{"d_shared_expert": 128, "activation": "squared_relu", "routed_scale": 2.5, "balance_bias": true, "vocab_size": 32000, "attn_scale": 0.0884, "beta1": 0.95, "grad_clip": 1.0, "decay_shape": "linear", "final_lr_fraction": 0.0, "doc_mask": true, "train_tokens": 287900000}
Below are experts of layer 7 (counted from 0) of a mixture-of-experts language model. Rows are named router (the router's row for the expert), up (a neuron's input weights, with its number) and show model dimensions 64-95. Each number is 128 + 32 x the weight over its row's rms, rounded and kept within 0 to 255.
Before each expert's rows: a language model's description of what the expert responds to. This comes from a sample of Wikipedia text that the model never trained on.

# expert 5
Description: Biographical infobox fields. Field labels, colons and values in person infoboxes and bio openings, such as Born, Died, Spouse, Genus, "is a", birth dates.
router [169 145 157 115 177  67 176 195 174 172  71 129 104 105 143 154 107 110 196 170 118  71 143 104 101  80 114 149 155 131 107 168]
up0 [149 114 194 183 186  81 122  44 100 165 131 127  96 150 133 151 141 144 130 119 148 133 106 155  95 132 129 212 138 157 142 125]

# expert 58
Description: Mid-word name pieces. Inner and final subword pieces of Latin taxonomic names and foreign surnames, such as -ensis, -atus, -ifolia, -ović, Syzyg-ium, Et-linger-a.
router [149 123 123 118  93 194 142  74 103  94 150 129 101  82 102 158 124 100 114 109  66 170 180 160 121 125 170 122 199 149 156 135]
up0 [132 114 113 114  69 125 126 172 162 134 204 131 143  77 138 158 147 180 140  96 131  83 140 107 121 146 150 112 110 143 108 134]

# expert 50
Description: East Asian name syllables. Romanized Chinese, Japanese and Korean name syllables and other non-English name pieces, such as Hong, Kong, Ko, Ka, Yu, Tokyo.
router [127 132 119  96 153  80  88 120 192 169 115 132 116  87  91 193 183  63 114  93  96 158 119 142 136 141 160  87 159 146 169 119]
up0 [103  83  99 127 155 186  89 113 132 145 132  65 123 106 143 143  80 157 152 103 116 151 140 110  95 141 113  85 108 142 134 116]

# expert 34
Description: Line-start list dashes. Dashes opening new infobox or list lines, often right after coordinates; also hyphens inside compounds and degree-sign coordinate pieces, such as Rhône-Alpes, P-51.
router [157 130 148  74 142 105 142 145 182 137  81 157 107 107 120 141 114 131 113 146  67 114 131 139 170 181 138 107 165 107 141 152]
up0 [126 121 195  90  77 145 120 184 118 186 115 115 172 127 132 120 156 176 118 138 129  52 172 158  86 143 145 157 121  93 149 120]

# expert 0
Description: Closing name ends. Closing parentheses, closing quotes and final head nouns of proper names, such as School, College, Street, Party, Regiment.
router [127 115 153 160 121 185 161 135 100 117 105 140  86 180  76 124 140 117 154 152  45 186 103 118 108 137 144 189 111  90 134 110]
up0 [135 142  50 110 161 132 115 140 134 156 112 125 128 126 169 137 170 143  63  94 144 152 112  69  95 146  71 106  87 107 107 125]

# expert 33
Description: Technical plural nouns. Common nouns and word endings in science and technology prose, often plurals, e.g. systems, aircraft, cells, receptor, neutrons, vitamin.
router [113  96 111 133 102 152  31 120 104 164 126 106 151 179  90 164 180  96 129 143  86 122  97  96 156 132 141 162 154 124 155  64]
up0 [130 147 117  82  87  98 122 123 142 132  98  98 169 126  86 112 131 114 113  72 146 146 116 121 110 137 122  93 129 110 105 142]

# expert 26
Description: Physical parts and objects. Nouns and noun endings for parts of structures, machines and organisms in technical descriptions, such as cell, roof, engine, tentacle, front.
router [ 69  85 131  87  96 171  99 124 143 134 115 185 114 152 106 119 144 156 136 121 143 129 135 100 131  85  95 134 140 116  67  64]
up0 [139 140 165 169 150 104 119 117 132 121 137 132 132 145 164  98 142 198  79 127 220  94  98 169 154 115 143  92 110 110 124 196]

# expert 43
Description: Prefix-like word pieces. Prefix pieces such as pro, Bio, Poly, Over, Under, neuro, often after a hyphen or inside compound names like Micropro-se.
router [132 128 132 111 152 154  99  68 152 155  66 184 141 101 126 105 124  59 133 152 109 115 131 132 120 139 163 186 170 129 160 159]
up0 [ 92  39 110 159 135 124 140 105 145 112  79 114 123 148 108  87 122 103 135 120 182 147 124  86 123 124  85 144 119 145 129 184]

# expert 7
Description: Table cell separators. Pipe characters between cells in wiki tables of election results, sports standings and race results, typically after a name or party.
router [121 115 140 123 110 127 165 155 154 133  99 151 140  87 131  80 153 110 115 123 158 114 134 173 163 105 105 143 148  80 167  96]
up0 [141 165 152 114 115 123 116 103  95 120 178 160 140 155  97  79 103 102 161 118 158 190 133 130 132 125 137 141  82 114 130 121]

# expert 24
Description: Articles and prefixes. The article a or an, word-initial prefixes like re, co, inter, and adverb endings -ly, mostly in biographical prose.
router [ 97 104  84 136  82 103 170  95 202 107 120 103  97  65 191 121 109 105 155 160 140 148 145 152 121 122 105  76 141 136 121 138]
up0 [ 91 131 140 156 146 105 150 111  99 171 162 129 134 137  65  77 123 173 105  86 110 108 151 145 172  90 137 109 140 134 103 178]

# expert 19
Description: Numbers and company suffixes. Years, model numbers and numerals in names, plus company-type words ending names, such as Wonder Woman 1984, III Corps, Records, Studios.
router [107 146 105 170 132 161 119  95 127 118 140 208 105 173 135 180 172 125 137 185 121 122  76 115 132 133 154 141 139 114 143  67]
up0 [133 130  92 129 178 116 145 109 103 141 162 176 102 146 111 157 154 162  80  91 114  74 153 107 159 160 140 118 140 104  94 116]

# expert 13
Description: Capitalized word openings. Opening pieces of capitalized names and titles split into subwords, such as So in Soho, Ab in Abbadon, Maj in Majeure.
router [188 133 111  97 123 155  94  18 106 112  91 122 162 102 166 103 122 102 127 130 133  82 127 158  65 124 200 152 160 138 114 136]
up0 [110  80 127 127 123 137  77  76 144  48 150  79 112 104 151  54 104 172  70  97 168 151 122 130 148 147 109 163  70 121  88 107]

# expert 12
Description: Table row starts. Pipe that opens a new table row after a line break, plus numbered-list markers like 2., 3. and colons.
router [156 155 185  69 173  82 203 159 126 130 165 136 117  89 140 125 173 171 134 155  84 134 128 137 124  98  71 209  81 111 143 138]
up0 [140 147 118 121  82 109 106 121  65 151  98 174 136  84 116 140 183 163 162 152  68 136 161 130 130 101  52  44 118 191 141 100]

# expert 41
Description: Sports competition names. Words in names of leagues, championships and teams, such as Olympic, NCAA, UEFA, Cup, and Division I in season titles.
router [133 118 143 112 131  88 135 198  86 137 130  89  94 142 130 153 127  97  40 205  74 115 122 150 135 130  94 147  96  81 128 100]
up0 [122 161 121 167 106 103 141 104 120 136 166 157 107  90 177  48 137 169  77 137 193 110 135 139 109 135  96 165 109 157  85 182]

# expert 59
Description: Person subjects and surnames. Sentence-subject pronouns he and she, surnames starting a sentence such as Trump or Gordon, and word-final name pieces.
router [188 148 123 141  90 123  50 159 133 156 183 193 140  79 125 122 171  87 156 146  90 150  74  99 125 134 172  51 163 129 155 141]
up0 [155  89 134 128 129 137 158 111 125 145 136 179 115 178 142 105 106 106 103 121 147  88 170 104  95 171 125  98  91 125 164 140]

# expert 6
Description: List item separators. Semicolons and some commas or pipes ending items in dense lists, credits, discographies and scores, often after numbers or parentheses.
router [169 139  74 124  71 150 163 140 141  96 116  95 139 158 182 107 160 138 122 124 108 147 125 169  80 141  55 123 115 128 144  91]
up0 [138 131 127 125 163 214 122 116  66 171 169 155 101 153 154 141 162 162  59 134 157  93 139 175 165 127 122 106 150 149 168  91]

# expert 1
Description: Foreign word fragments. Mid-word pieces of non-English names and words, and slashes in pronunciation language tags, such as Cre-mon-ese, Fé-min-ine, /de/, /fr/.
router [107 112 126 115  87  89 158 149 201 183 163 149  88  85 134 170 166 133 142 134 103 175 111 151 148 134 156 148 130 166 134  78]
up0 [138 137  93 138 165 143 131 169  81 111 120  90  97 150 124 220 129 150  64 155 138 208 125 161 161 116  76 100 107 162 139  94]